Below are experts of layer 13 (counted from 0) of a mixture-of-experts language model. Rows are named router (the router's row for the expert), up (a neuron's input weights, with its number), down (a neuron's output weights, with its number) and show model dimensions 0-127. Each number is 128 + 32 x the weight over its row's rms, rounded and kept within 0 to 255. Numbers have three digits each.
After each expert's rows: "comes before" lists some tokens at least twice as common just after its tokens as in all text. This comes from a sample of Wikipedia text that the model never trained on. Tokens count by the router's weight.

# expert 96
router:164147150126148096146094144147123149104170111151167126117137150141104104092170136192173102215155106109166127162158152172173165049193115134088203155156085144094114151083130156104168165153105183106158114083143132179131112089129157113168103185093090158187139099179115072178169131091145113117102115112121147137150095063176121121110099124092134109141106155174121127115128117091118124167087
up0:158107131131140115166134157154150183142141134130109092076171116149122131120163053105124189133164120126148098196092095141175083095129150136143109061129112178148143153111109143100123084140159144128163124061141116140085086112102115090181127142129135121116157166136149119171176143153158106142144124060067120049093143109075143099105148087103103062105176118111157154128156066060068103120078
down0:117190092097110083174134118116131092115064091134167179162134122181107120091177132144150104152093137147165111100156133154114081144092105134106107119179152149051139146087096131131119117080069076138114114156080150091135100092151140139126131086108059160094134177095166182129113102137126133099113096153136100158112106122219124065153126095084137123161162115052078123173080166168145137123135
up1:128115131101128157168125165163150138088111163076107161119053225135116156088126047130100110096090087095169128146131174116150141078134079145121064091173153135092110135185130184111114102152176072127117102129154096189147186145135154098143099121095114177115161141140122108107131119107127125095126111133159168056104142207117143161159140130146148131139158112136113115140091074179151061126139
down1:126119151092075074176171134073170145157109125117101125097150123116129152083156145124117083118187083108165126122116146119092114145086138099163094103173047138100141091102124170136175152078161107175103118101139116139114133130050090084116101134138081141154165074136105064098154143114173115139100192118144188120167107129158132194114122149104192159130156144164214111113122141149126076169143
up2:172174134097089137176132075144140109109202156120149125057084155115199102111151043100107119076130118094118105081114139111182132076169130085179166123090110117138135110125157146106135146083111145101110178122121101138147090145062118107143118174138097049119119153108102137106149133109107121107100160151106129049118104122125055149174170151078153112191135132109123115094149111176145100125084
down2:167148172109137123145184113110123097153134135115066103170160214108129115116126160107099123157164128137149091130095159135181135119082112160101168130159118110219132078165113073124105147117110160169097109138067203115090097087116148167146097108179154140155114093108151105199146143156184120055111132108144124139107181063143178142166129121148142135140130142167077076108120155161138148090085
comes before: " the", " a", " his", " an", " her", " their"

# expert 23
router:160145175205130114146082157131147103100103152112204118176131113173112080076229128141168134185162159148105118171105140123136156113195106125116104096199152160118183176107149144102166123089116138134164088086151159144152112130124118091129108168077103148150147133153119109207150132077152078109066119113099154132127096116114104105109111112097142070194132147145152117141142151138106145180104
up0:170120127100157132160103136081150150138061190155115113096053179110123092133124153118178112140172178130106094140118179129146195117163118088132169135113146081167155074167103153148165116086177135146145173075146113108212128148180125134064142118130131143145180162136127161120128124083086070112068099102180113115102105097113091129099097100133120174113134131121098177184167088112167100129108
down0:154109129178183184144096172155183162180114109114130081095125117128170104109096118120127216061116151097147170137113106198069132085182134145160066162111183114129161141112154130128120141128131174066122122132127119119142118115076133098133141189108156092180131116128115173100118185181083196157115143139139142141100124108140141116120157102151120165132084108131073152075146110176172121139188
up1:108162108131092110105143140100166103100134078154194107140094111155176050169149137196132077163146151066158105133116112131136121109139107080115109170146203128153106175147196159127122143169155165148126090113097166147097086126126128094136166081135128094138117138138188108199178174071124075129111097121154112082080074152141150117124145144160149074196110140101125146104156100136155185131121
down1:105158168068168078115254122104125102091116158101187119123120126187105169116169143121166100129128108127118165097152130111149128143078071113140156076105121068165127105119164141131094136135135154139161159122146061092112134143117132214124081116091120098179090125167096074107107078180105068148138161150137136157133156105154154087147105092140151140096155108149095106146134123109078077137092
up2:163152145156151079112111148112160177148116153135157107127155103128165115128111065152112125131174152172114134217157138142133171113174098110100157189143135173211127157089215127106125120144168177135088100107075133107154138142092130098118154125129168072096125117188087148178091166160100138085134171105158123137072173138203163058139146134170157145145173110119084119111132110120158119126102
down2:136104120086120133125139069157083143102120170183169128133145090166142078079051141190104130142156141152144153085162129135135106131110081169148108150154119148141103120072139103151106066118104140121112141139182121054129147199117123117119141090026138114118134095119143148087133122141142065082181159185209095113148177144156152159169102150118134148141081109144121168203155105126130126137124
comes before: " ", " \"", " L", " A", " The", " C"

# expert 51
router:150122167106168135101087111115120126091157163117206107132156155163122074113216093169210136192142094137116152180145132102154175109171132110128141106130075154099187167096122158140129148116124141155126096108158080147155149136128152107135140170108131122177134146157120075169168151117181094094106125162108180080091103089149079087089066112086123085140125123176133161107134099101092173185112
up0:142168158146128072128063143143150147126127136142142110110181125143147089093099131144155064151196073154124064147184148079172091139140058106098153128150087141137131123150110085098137188136108114051127104090124163142114146106122177149131134131071094107166150174174148097159124105127080094090144133084115163137099049081093106092124114124104134073138158190136119139094148137118134051154106
down0:115110167152120123118123058157162155147151090115167156088150121090153118174141108145147088088134137046185121076062119164146158124175171058147164113141145078122180168156148131118101007170140134126149167140147080137109136160162159151157113164098127150112124109116179119085096127140131130141190050129069106084175138135137121140099128111174113139144147152127113150153173120103105111094116
up1:151145181130070128139114137163091137132145169077139136023138115123103130093114183146083137183171101133111175115154213131165060139164141152161124064101158150158158140096116132092222131116153156117105131075179139147128077141136131145137164184153120142121161168153160150138150131131139149154108108112117123134141120135137122126108073076144164145134144107104107075051182150172168155095147
down1:101109119130208147177152119160222092100129148100123104149135182095173110128100141124159182127121128122098132132145096111155172165142080120116114173135134127114128103179096113123076144129145105110092188179096176173100125110050179122101154087183127150103159103151118144102124100133130143199177164186097090150190159095082102161141128066162122099130082130124122117109130140102188146088138
up2:123189187157127105159072117111171133111167128143150122151078149146128138109147172112140056171113118125161067134122118153110155091166113125096161160191058153108156144109155124138171131165056118119147107132162103168156103106109149171116106173075088134145090144174133082125169128137122099137037160078131146120138130113136080153069128159097138097135166221128113129118123126127133085177061
down2:078179104107133164142142145124132117177149111079097167161152074086140125129100080111151150102084135145169139157129156130161104075120149119120116136185094087063132103147205110124148151127138090128134166109054089111096113091138154121152107127143135088148207144049112138085127151135126121154104080169171112158100132098117136077150096062133059069157093120095164138087140163171154089135080
comes before: " ", " |", " he", " Nominated", " \"", " The"

# expert 30
router:151129148109176119115080090103130134092158143136205108121157114130105074055192087155198119204177086131150096146150181125112134123160075142079152129149125121067172184111158148112147141112099123112137095098121086133154120128101185092161161172108131138165079148161083088166172138077108072147095116113094128110123075083155084115106093123109153086173134160156159136101121099147130106158104
up0:116142214111151100166080111131126136065168142130177128107106130147132118127145116135170047146077122194119157144135149089162115053171221104150160162143110128129157183130205134088145128075133154102158116096108080123141130072117131100150118171102126154191113160205136051122143124103136149114106133102120101106127122090151123106141099161066117100138158146150115115086143076136128114142097
down0:067080101116165164091130116164153181089066175136151133093088111155139108097169110107171123124105134124117095160151089090095102127169049100199150131106154142119156085114108133088110167099117116096161107151067144123120146177151155091134090123098162138136168104179101153106101101162081079077117088164140093197178101105154100147078162098118112111060159142149150151092143095139171146102103
up1:155102135123128111135111187121127127166111066117138147122128117088099106142148141135132121074089115163160128102127128070139176121123120126139157152174119157172073170156124084145125193121130105153151042123145139136163084139177187100116169101095142122170075115089193132111177134081102160178182195155089142079164116158129112085145139192130093123172100158123096089051137130158149115189110
down1:098131148151112073127150068144151094176138112135098150101113085134158188180147119119103064035142127121107158090124170118113147104077165127124121139164094146146135168105130142089103180107136099079151135174142092091089115154143124193147135174095081123161127117167102091152154154132194148121112153185086168138136197105111114109190104154122141168102080179131121101218135105110122134104100
up2:105075155179121120117094117162143119111131170090155097061110119139083054139126105167116099205123117165093174152106090099122125089150153055140175118123121138149117186101167081089107120154065159129104110118175154126206107121153136145172114164118132145175118154207123097115177097104150146154134143130127144075122070103154134105104077114106175099131170149137112159145133053101080119150108
down2:155139142148080119136132115088211134110144159103133137088043099148084116153129129123141142102106168134122109125141148119166128086130167171159139139151092150121140054124157146172110107119154133140204135125186110099117171141125100096128150048118186133074130107173086146087162169129143093150140169217138137100090108164128081193173174150137160102118083123167103159108119163100103134182171
comes before: " ", "\n", " —", " —;", " +", " \""

# expert 119
router:159136146134116142095070134101126123089147105166149113106141161159106123096220110166167095156167079119110119150163147134140125051190070063121131131189099103137143145090143182141112149119107187129118092085131071147118098097134161092182135116069104134117131113165115126152171181100128084126046124106097138121132096076149096138139066149131143096148109158171143099116156169094081097168089
up0:090064182192118139164133113197095101111129079091127081163135118177183127161122104139142052136153112085145093054143135142162119127098114178141084133105101189164137113102114137157093142121129093137111072152081142201127112185152139153123131123124155168106102149119069118098156076045143114109110143146117066087097125117139137125164140120093142137168180134134138117094121141102174105118193
down0:084115107065094128094105123090134144170155089120074131088149123146174104179118086093144118125036092143133120192108147139145058063108162110094197161113130171182071122154143118126119135134116167163118154134129128071140124128133133099083170143173166107167154158113158136135120100151084122141128095134090097101116102153156141103117154137173069042140146189123138109155126165161191118086106
up1:127149117111083131180089149084110129186158110129121160061126171157132105142125121087148197154145142102150142134111091106124167110184150185119141149136149126131119138103113128158110162042096186132099130115122140128134144136133125111154153111057091135146145152127104152112168132160071151107148156136118213098034077102185078102069122190075194121129163151117103177124134143125142145071142
down1:139130139154121062084153093183105133091125116140138099139098157183099156123112168104143123151216114103146102079098132101097107118155116149157166119164177059097070167134062134118147134150100156148093121095066179109102093166150106145112149171192126063139082138077119123104182086111111103138071136160148156135133138141108145069116122150131120166149137123095097173148211095119166153118083
up2:124125144150160131151116121157159128134104079089114135127121140104132154140119128162115124134156127149125133072126144069101187140197100041106110176119132139134154108209100084177124132082160184110133103146141119079116165102123162090120081140164118157114128082147209053107067121150169091070134119197148138145123109102085143047094158121139128085193127170124131129174133140103123093163141
down2:106130114118126107112070211110096150100096125143162108148133102118104149059155149171161117148094140217137151119131091102082107105117148105123190173081208126164066170140118135136132147164165132176124181093064100136134156127151126141129152128105119124129081129132160156104159108100037106144096080166096141102136179187122151131136133186149160068110141075096145129124161126145133080151102
comes before: " ", " P", " •", " C", " Born", " -"

# expert 36
router:190118190174155128153092131111129118089152140130193114115125165176097120081153111114190132188135135132105135180188181156135161069205150085117192111128080173114183175111127088126159137125101148165155093110101112171180140073121179114152129156135091112156100183146164098144185122090160107156123093137102102082138154094180120108121102080113123091161160163160153135149110132121124157147133
up0:119133115090135093139129085128137159051121108164131122051108114173204074122141161132135134132102171158130132126097067145112107108138160070051095150119114157160134106136098109169115139127082173132155141050138154139110105087119133069218030165133122129129126157156110107123172152119082110132112108133153127129122090127128094102120127165171064092175164166142140149159116151161127153167074
down0:159097104139070130117118122101192148174160142065129074178116119122129123141116134120105149139138171124122122123138130214098148175156141059194071131142099151091147098111149103183125084169106182150148118109081172167091151074062080097171100115184108077124103187154104135100137105092087110104187127101123182129116095096129132113147156107096115125201132131101144108098105105130151081129130
up1:176105127191123138124113146088081144128103099087205089123126151172204143152170134117140114129087125163071144159136163140144139166131124159148119104134120149099154052129120150092142165138169058087141156117142111110096080142149158112166108085124126176123105115049164131149108145151133180162092182133109087112135103117181120129112140115069093179126185183115063082173141102064135114110121
down1:147079134146127128090085130143122155188107056090093127075153150135116165142111131053175167110167133116153145095144134159114155156135175067178116124169149093165115086158108140088135077139142191137091179169165098133124125147160109157179119126142206123067164146076081150146117164164148145103137170107155136149154180123179172102167159106167117123108151095104169106124152159104058136143105
up2:096090110218179121159110086130167108115146131126155076101134126158054147151120159136135157141142123175152121158144116157115132151161101172135083110133149149099102152106165100078066225161070176132104113123150145113058108127116097148107160213126135096084103102124112086129186112095109151129172164141057100084141145161193134140147142120102119086126153158141123120112122186143094128168113
down2:139151139135167133140125008121103162150106123083060117095093157165144180141129107074137129079118171127152068130100158165113106101158153126128097145120173181101112126143099138105126142123134124139139136121147110109058126086143160200133166218068151128104135166085103139137091087142147173152146109143154104115222114123154149159111170111198115110095080105134162160117145130147119099107161
comes before: " and", ".", ",", " c", " is", " p"

# expert 39
router:177131140123151119124033130149108132098177130119214114100183184139098111116156106198187075169130115112106139119156148153144138060173114137065187107160072163113124150123139100136163107091091128171150053099148095156158120109116128123177107156129095128171078144154103081152154151053091113128133075115110148111130111115144128133121097092101124090128145164150171092146135087095169140155143
up0:101172119197100133126105164153168069116216113105117123149150180119134110099163115124172164241094146164155076125126103143119112088095044140080122114121165121114091143132178166127139152111151153204148115142108160160143164108105104179135092142115105091161122102169083155141117129114119118107156135178151124151128171097133073080151144141122116151107139183101127123160147066148099072116098
down0:055066115138078123157098158144151115070128145106160130155189126131126117141140131112163133177138134133105141113099054125097146119116042126106155114131088126080139125143106116145132154097104127150136143107114103168112068174132075128128079139148143127171119142139090204122101118122040122135115094175178111150172094133102198095171121129103169111068113151188112129122210136105085145189120
up1:158167120133163131130108163086089163059162099124140098145151125155145132111136127143083149136095157155176168126167098125109144148152155030083116072172158111147156194150132150074095116152158153138117105161126114121176151125109150160083108136177154104109116138160089108149098099088091123142124119102116169095082098108140128183127188152094098116132102217104076075173134086078095153194103
down1:092123152091106088173115128100159072092110133101156071157043161124152118096134104104151077119141114137138156125062103084138135098148112157134173151074127130140149152157123111199155162125112089069115073065118129142119150151130149144066157104168115111097164164088120146135109135054130123145215144138110133125112111148112144118156086105137094140122140165116201103135152152158160136077231
up2:122117136168118147175100145109105117138124214106116108140157102119139128134117114201143069142111128167176099207104162156088138102130132096130171086127152156136121087099117146092162090144151104121086093100197111099183163108099148084211083120133146094159084126121142078155173075105138108144095189089155142144087157111122115121173051168195125159163155134087098146107090111121140127157128
down2:144109074158056080164141130123161132169089089136103130148152124119180098094177165127134073142156100114166094114079120161117132134132169146135114175141133133084136100210121132130089088139149109119095113107059189128074185098116142113106131123103131121093120128140126168202142108164148116157161114146109131158199129113132138105130149107122030166089086088116156108132151172141129173180208
comes before: "8", "9", "7", "6", "3", "5"

# expert 20
router:176182156169175129134081111098114134072179155152182149107136110171125076079183123176189085145159149152092091149168142176171150061176120113078159105184108134119136171123125142146102152138100127107134111076153115120182128119086141098126139184131105111190084167142119127141196136089130104133117129142117196128134080085185115083157115102099110103154111187192126103129141123110116113144127
up0:095126147127145078159135098111110146133104131140142130113080153141183153110127150161119058126041140136120202076117122147113084070106096173081120141160112159129122123161189102135160161119064178073088095100131171164098143057143121153139084133075134085138139207102110139150157147183172149121186143110116127107136094118132127075079089145115154093114140163165122162191106096114149111158137
down0:122121054144177065124212109090099086196073099102180146133127122166105114111078179094141133113120115095088139049125121137125124127160090188080179168101140093118171099197120125142128160149163133140125123116132116101095148209154086167099128114139159141118183150127094113080101079150126124169160139108103119181088136129147174127113139148095128127118122122141187105148140105175167145074130
up1:115135138165146144138115079150106157154129157135098110123137129139135124071172107170130156094162107119115120124075110109139131159174189117122172166173142123167140133157121145107111138096128057130080099122139170135163111135153115115109111160101142185163105086135111114129208054117184137153146081224094124118094117144070145173122096107139132061080132094159045116088131092070119114187178
down1:114071112127164157119115167190129128113125143130119116138127155142144083087168094089124102128149153181198142138166144158036118159108162067098132097070233074147119160115104116144134119118171083124155121139145077096143148103121085136159152155149140098096071093128113138088135122128116120157087190127166091122122145181097133144144150116195073200088140111122133146064120123151133153086137
up2:101061105083184073167134155093112174103100164071139070110134138154132120144144128114130114137159192156124152057136139114169140140116001119138142130078163166128144210119189167156098117150128106165103112102157127123180119134118144109145101191166133114111123157109092101182131154109109120145151151133098172158103117140165101092147090104114076149089135044134118107122156112150104113114126
down2:117164144161171153095168132172117137188133132069103147116105092133131114132079069168083065162118114141092105133109136210110200132191134098099146090148161094165085089110141175137136102133151181169042084127100111090148122123149088127094144099099074108125118157141155175135114112081124159196124133150162137081125092090143126095084140124097078134160079122159111120092143113073157103122116
comes before: " the", " ", " S", " New", " a", " B"

# expert 81
router:128152188188149127176072084139104145088128154125223101120133175163117080098177162195201066187142109130110123140123125116157164079140151146132169108176134188145116166146106163129132147128074156115117134141094099144133148162122172158158151210140121136161098125180151076144143180097097064127115110155155147109114112123134127137072118125113150122118184132156096128089150121132122093182104
up0:099102091160125103175120158103131195135121101105139165130191131156135121141112133159145079119095109151106069130113086170097102154139125139142098138106127166106121101147171149112097161085138174141122136077168123191159134082161125138143098168073130162175122132204148146177218176170082124111138138135182098077127075131082156107130132132110163099165195160127122101190174145097103102177099
down0:108090115108128160117138117093052132163111161120087131124108142127115163114190114156124077138095152159151108114132196062118132110137168159132121123156048166137148158161138097119090115123133107028136115126076134097136070075219129099087165106147115186132146131104133123165129111139142145163171159122117097131148199078125108080162104163105116112100105119088114072205132133181122124149104
up1:174122098159174131120088128146144109154105125081124114113179109161100112100085151091141088198157149087176165157157096128101100110170056106114112132099134165167133081127172088131156192078090163149084134135179123110109105118160132115201094088118103164118130106136157146101125138147157111106157193131131140121095120113108110127177149110049120133139153199112085082121156119050101166090067
down1:176155082109142194144094138108136049099093097127087109100141127134151138133109109130109111106137117137163126144177116121067135114094086143131117158160173143152129162217068152186162135150113150093148120130096130127150137152136091108150152128189072121076154082086173158092089127138094057148147141124137127095164122124138109077164166079044046134161098114206134110163128132129122135113104
up2:145192201117078129109124068126081066157150141216168143062099159112084113115144105163117175121158059138135078173122137136092131130151141156139119157141114157103134081146179133119124192116105160154122132124122119191134141155052094137118126090131073135130144100171131130119112137082180104097100105097147137150104141140124110141162096210126192140168125137152119139102137113140077075172160
down2:143181103133194145084190104098092159129169124147113139150164102117158073162091156102082133128156182160115136121085109116137159146084165157118106136106085135128144055097181157078110136134206101101126132149106097107111144216177157109152139106140127071122116163068148067142112084168147182099141173092148126103128111124092157146165113106170140141103167117158138114127106106211149123156164
comes before: "|", " |", "|---|---|---|---", "|---|---|---|---|", "|---|---|---|---|---|", "|---|---|---|---|---|---|"

# expert 65
router:147114176138155125107070129086123130078171184110201145106109151159118133131126096141140078161160087164135138110132118135095150095154127115106143159184080138115172153120142110103170084156083101142151089115159082180124081172103159130133072138095156129145060178107104108115199155131103161096110088138079115090103099074117062082134165105088177075135168152197161147127109107129146131159088
up0:123117131140145146156144176152101087070122125092095117090081122123153124142108071139123127116167120100142133134189129087143187022169114108081112152153117130081148116165113115136099125145131109051177123111117120144136171116108174084196068091132102128199156188146096098116190162103118121102110118154131211128134068101093109113126105128141189076145189102111110153140108150127136089141118
down0:097111069133073112169075155050138145096127158082105119172148092184158108172146084120109150093166090127124124076139094161089103102112127176114131159131113119146119087174106130139115141199165091124166118150135105164112112126160164166144129112131131097143089145004120166124150095083158147151084141137148101127139147091062090136131160095167160081122113044098140121136141116177126114090129
up1:117155117068111138096091148182109164130106083174166096150097161137117127134222121143120175105133121148131178194169129144136062139134153154151124123118166098069117145136187161079176132153066081187113131132095109166127145108107126112208122170157013162159111107165151112112191083115123104137157075121157181102119095114131160132144151115147153118099135107141133118137121162135146111130106
down1:132198156135103104126107117187166164159120091139047113154112101159113138060111099106110139106049114065125100102135144157147189113106129189142135125059130138117146158182165150104108118082137147144191115163173160100123115135120118120123207151152099180125171156049173111077121176086129108098137129133100116187072133142146115157154113107176105113103119100121083133120167085122127100130125
up2:190151167170150131128071100089097141137116180105153133084200160144132132115175106122093093142103077116067146098146121147137084138164120168149121183217078114168119122112183139131120118097097115053085105095101142142135075181085122063081135193142181130134140117130136141125144136094158110189148092182114136079188110097144163153127157125134163083124118116176137124124159162132132136109102
down2:153082130140113188130076126110138158159099117134111094189120168111170142128106112150153186079182174192173117094121147111122186167160136134148076141077130160178093119096165130141125138174142113144106091115149141116090116100140124156052108215111166153142109123093089164099070110129058092114087096128150126129192159080204116114136121113120162175076153133132161160119137146105090118128144
comes before: "0", "–", "1", "y", "ers", " place"

# expert 118
router:119162164160095123151078126123179109059113177123167115152099152164135072089148090106184071122167137122139121190150118069163132121147122120104142080161081174131196170085171102113153179134088134141151097130127052138138154135084156063167176122084105107194158145141105104184158153102111124132121118155133127120124102133141094114106126164051117081127161161171107107132140098153096126183143
up0:136149157146174131105144129146165116102098151074150170072125183159177129127188130162114120134133129116165143111127156077113144137149152090088103120112184074099125143097094118095082127099082136098182153063066116172131209133071105121086103159101087135155133147091111082078111129131150129123173149091120118119128156073149099084090147127126116040185107140123130061160164113082116158148082
down0:115125144144133049133255125174139134092116146145145201125184114123091120113129151155114154115118168096136154129175155109131122134175125133152108081084150163086136130127119101115116060163165121140187110093098136107115136082167079130163143141141137121152144118110170121076168133195105137155158128143099044119145155079065134106132092119173109134139075170141155107118103086162095111117129
up1:160170178128098150164149117129162128138097122102152179068132140122078094081140100101163155133129091118155147147182130182146105135144121080079148125111149169137142113209071131103213121131124155155167114135149123173170092120214130132129092151155085144146141133129149131143142096127119124142100144129099099193100145077082168164090102086092178094123111158142109108156156043075183121175142
down1:122153094128069105114146151156127154123117123129145073118196139161103144121075153115061077114141143112128077131064146053191102133109126133048100061069142194147103094138135126157149123099102120131125108134125047136115155135081114129087150114104149149064119117147192159145160111067116168139118110158112090120135171143105172132137162092156126076116137158131174116139149125182103098063160
up2:168176176128108106147090110124089115147141110098214164095174127191069077135114161190169158158161126140086080091141100145168165087164071138112154130135155124148132127099160129121128117063091135154103106076141162137168129117182166158175081140092131124139075161184142055140132119146113072104073120142108135163126099093147102111081105130116150100153166197138130160135094123120096129159159
down2:066141051150171125122118110144141120137203142146136059106116150138141093187098152127097127114109096129142097062129093146125168141140066184116158118090165133132087091157122167087113145127133165093070140102135133148070089112158122109124090137148118072111106104191204107157125118109148155101077164098189169188139114072097178088113153130102116169063124146114104119114128087154156102147132
comes before: " ", "arth", "arly", "vent", " life", "SP"

# expert 28
router:125115196099143131113082135083139114135189119148148121129112127190138054074207090130142093171144128115161126135168150104150148046164132131081161134166091137111102148134155140121126151101090148176149087091111095150171106134104184117139158153103088131183097173159066139190135164146138107118110148154117166091103133100164102090119118139074183136202174176163111110121124090103148151133082
up0:150160091135178086161126129098145168173165133090128143148112098170149082135218115107113105112127141101135101166165116120129120066201120095099146135095104083137123133113158138134095095119102129144155089125186115102102132142071149050114156131160140045111037146145164103101118163116151093125144177063123166100156190074152183097099151171139169137158141135109123148155112094135099131157093
down0:124122132138080146087020070127192134087157029167116135179128066125102073139081121171141115142179127156130157150150125117152128154132132133127157101139160132135137137086117109171123137114145139100098169134144161120199121123079178117135127155133155123108161101164175093119119115119140142137102082114102173185097144171140108164139073170146166112105145112193172087098148087080149169164159
up1:102116170139154147102091112163073098169112088084131087104122135144152219092172163091118117146116090112099176176118178090127130164170161115150146085156152102144148093135113068144107095194118148126106123115119054077098099117147120127118161105184129114120166078128148142116099082091108146100043081137128143107157109113132144130104203129057160121061114154191094125112124140138122147112162
down1:081106136163122168089184108133124095094163062116119177117112153150181138160093108069079165147111106142124099157106137166141103156177140104178174127134048113148105146158128107086085149095091109087175150235142096177139157098135121160088098128098145105155119113095111133143109111165163130102062119162139139144059141124149094105132072067131135094171128143130125080145124104158154092092090
up2:138197147105101131152123118141140180177207141085145111085196109111115150126107104047167108142076114124131078173133112160143143145093165117130089140097151156110124128127144053159139097190128101109148008113079136159139180139189063132149138173123153147103159158123155125162144137083093088156111082130142118102103125104151168110161097088155128143160149092131135100116182139133134136142099
down2:158050143135092131072106096189141171102163069109112087101119133179118129144106131146118104090126124182171127149146135111090133139115182112108138090162085145109097144125181113165136183078181140192193201114142160062072148153114162144127131132129109149146211082170079126157141131080112132130144133075153107132094112115114124130082150139114140226141163111136126117106123113118138160090121
comes before: "-", "==", "===", "=", "The", "In"

# expert 58
router:162128192166131094130097088108123142103138139132201134131151122175100078102164080145159079167164124152068153137135157084158119070209150105106156158144120142115137168107140128127163132117068096155142078104118079186133165109138194126142125143131098124162105183133149072187159124089115084091086141157146130106132135094122115131158142115043139139181187163160111178142107129115119155196140
up0:142126165133096086161101118111143159130091152138089147115121177191162071147142080135139063120120136156104178110136099144158135080174168134118135146170155123110183188181127177118133166122123162094112168098171092158108102156077210076092197123148120114175111173111158130144108140061110133217104140115142160145141136164105130157153121100071154104175119155125152171141187127149099161117131
down0:125136159167138130089235106113135135167126150094066087130127135082134117143124125141134118126121092104079096101147043139160113139130181139121045109165110108077095104142156114146134118094090132164124121136151065132145157074144128128148109111032079135120166116145112113149152226125172149126056148107114122127177082090123121120112104064118123159109060091104113149099117093130110113123131
up1:142092174152193120094118092159178121100157130167112098132120078142117116149118082160133071130137082170098109166127145105089106145131172143136131160189075102068118119162142149155142170114114118094158128162155101094121116086155123082121142093124196162156105150122084127185109102127211145054096166159105159116131142068196159159126104179134097140160108127124128155066189182127097132121161
down1:121122160165144173099197120106088128098144083180136140100109095125111155083155166147168144127126089160168131152114161068171129181141097107148155141084105189115060068166096170126137125131088070127183132077103132105155160136193104118171101158164183048098080126164144149158096129150130107131100169141142074153160182123116112113106124102161144174185095137066135142104144145128129101123116
up2:118138181103112138057125125129102150121126092150138111136124153148142177089110096110125125115170168091112152162148204172131152143136120136086094101101115156081137114159140128134096225071143131051111073153142170156161151172224133085146120103091077155083091161122135098134109162161191153164102092100107118134085094118100119155115130156143177188186117136102064139102159124121144115136146
down2:092148128086147155140191120114075150116110111142107107128133124181108166104118132142110135069092111176194103099110183071118169167085158165119106127073105199170160147155092136125185131095111128109127136129110062075163124210103084127158134130094126106083093157118153119104087118131150100122121074105194155108145142100134114110123192165102098175122140179148123118083066108108172092082135
comes before: " of", ".", ",", " in", " to", " and"

# expert 115
router:133127144160144087168098076098132115069150156142170110127140158137132089093135126133186045170113080138122132118149193135166146073172155124074164135163095128141116158134132105111165125128098122132169042077129085151187168124118125124150161167130099098152127146132090107137166166045164120123111157127093179128105080074118093091112134132105161112128135208205086130156146123104126083150148
up0:129154146069149143138077161130103158105122119099198142147174102178139128080148145152182119139143149134116093173128123102097141128157104093122153107119111093140197109099156100095092120097127140165089122104151144125119113101095183132188103133019127102157110153180128119160179098129109126130105095130095139082095163081191124105138096118096138061124211103117126196069149073147109103151089
down0:150132089095132100100127098178107113134102121159108182104118083088092127147123040145152188031055129137112156109097148121137151166096122076140188156120154151176155121125155188157156167074177140114108137110108121078033134162176131118143131140106118094110073084079114135130195129200107095116150113142103132151082118168136155117126155146124111127113135133158126148099140095118137071144137
up1:133145170141134124090136198250114107081123124122139072118131112146099163157088127082107138146151091127098165128132177114146164131168150118108106132149085208126126159081117085102147111076133133126177077205113119135090118137123142133218108077123137128169117149094112105104121186058157167124123139123124161135097145066096131190104082175125133141155157127128130128090131161129160167121102
down1:094159122104097129199149112119202152122076088130153174180178100144135119071143191116168083104124183092186122119096134119143122140103110156101114128104166170125158119142058105130188145118103109125161143171111121080103154209126149123157133206148131104134177096106099130094152133144129167102168154148162105083159161130135125138103141135170201132093130178156133102188153079112149151152168
up2:124108139158165121059143141199135108133178107128169085074109168113129153146072089161133135128122091041135153165118082072129128082138132102202168175112186151090123128108107094139132101125134159102105118119141137134095113170079150125225077094098101083135083122134128141126130125067129139082110143131092139102128131160117053143142155189150156134170150153136132136151137139050153155096151
down2:109142064147118180136102140036135074170156131098105118138088145132131096121108088095168043076137177174151163058137129141134146143071119168156164126096155083057140109110144130080180166154095130138156124139088198167110149143078107096157147116111110154164130114101148115105084116167081155097115111092121114157142118155103145173148179155097156148130101122106093077097120142121159082100087
comes before: " the", " ", " a", " his", " this", " their"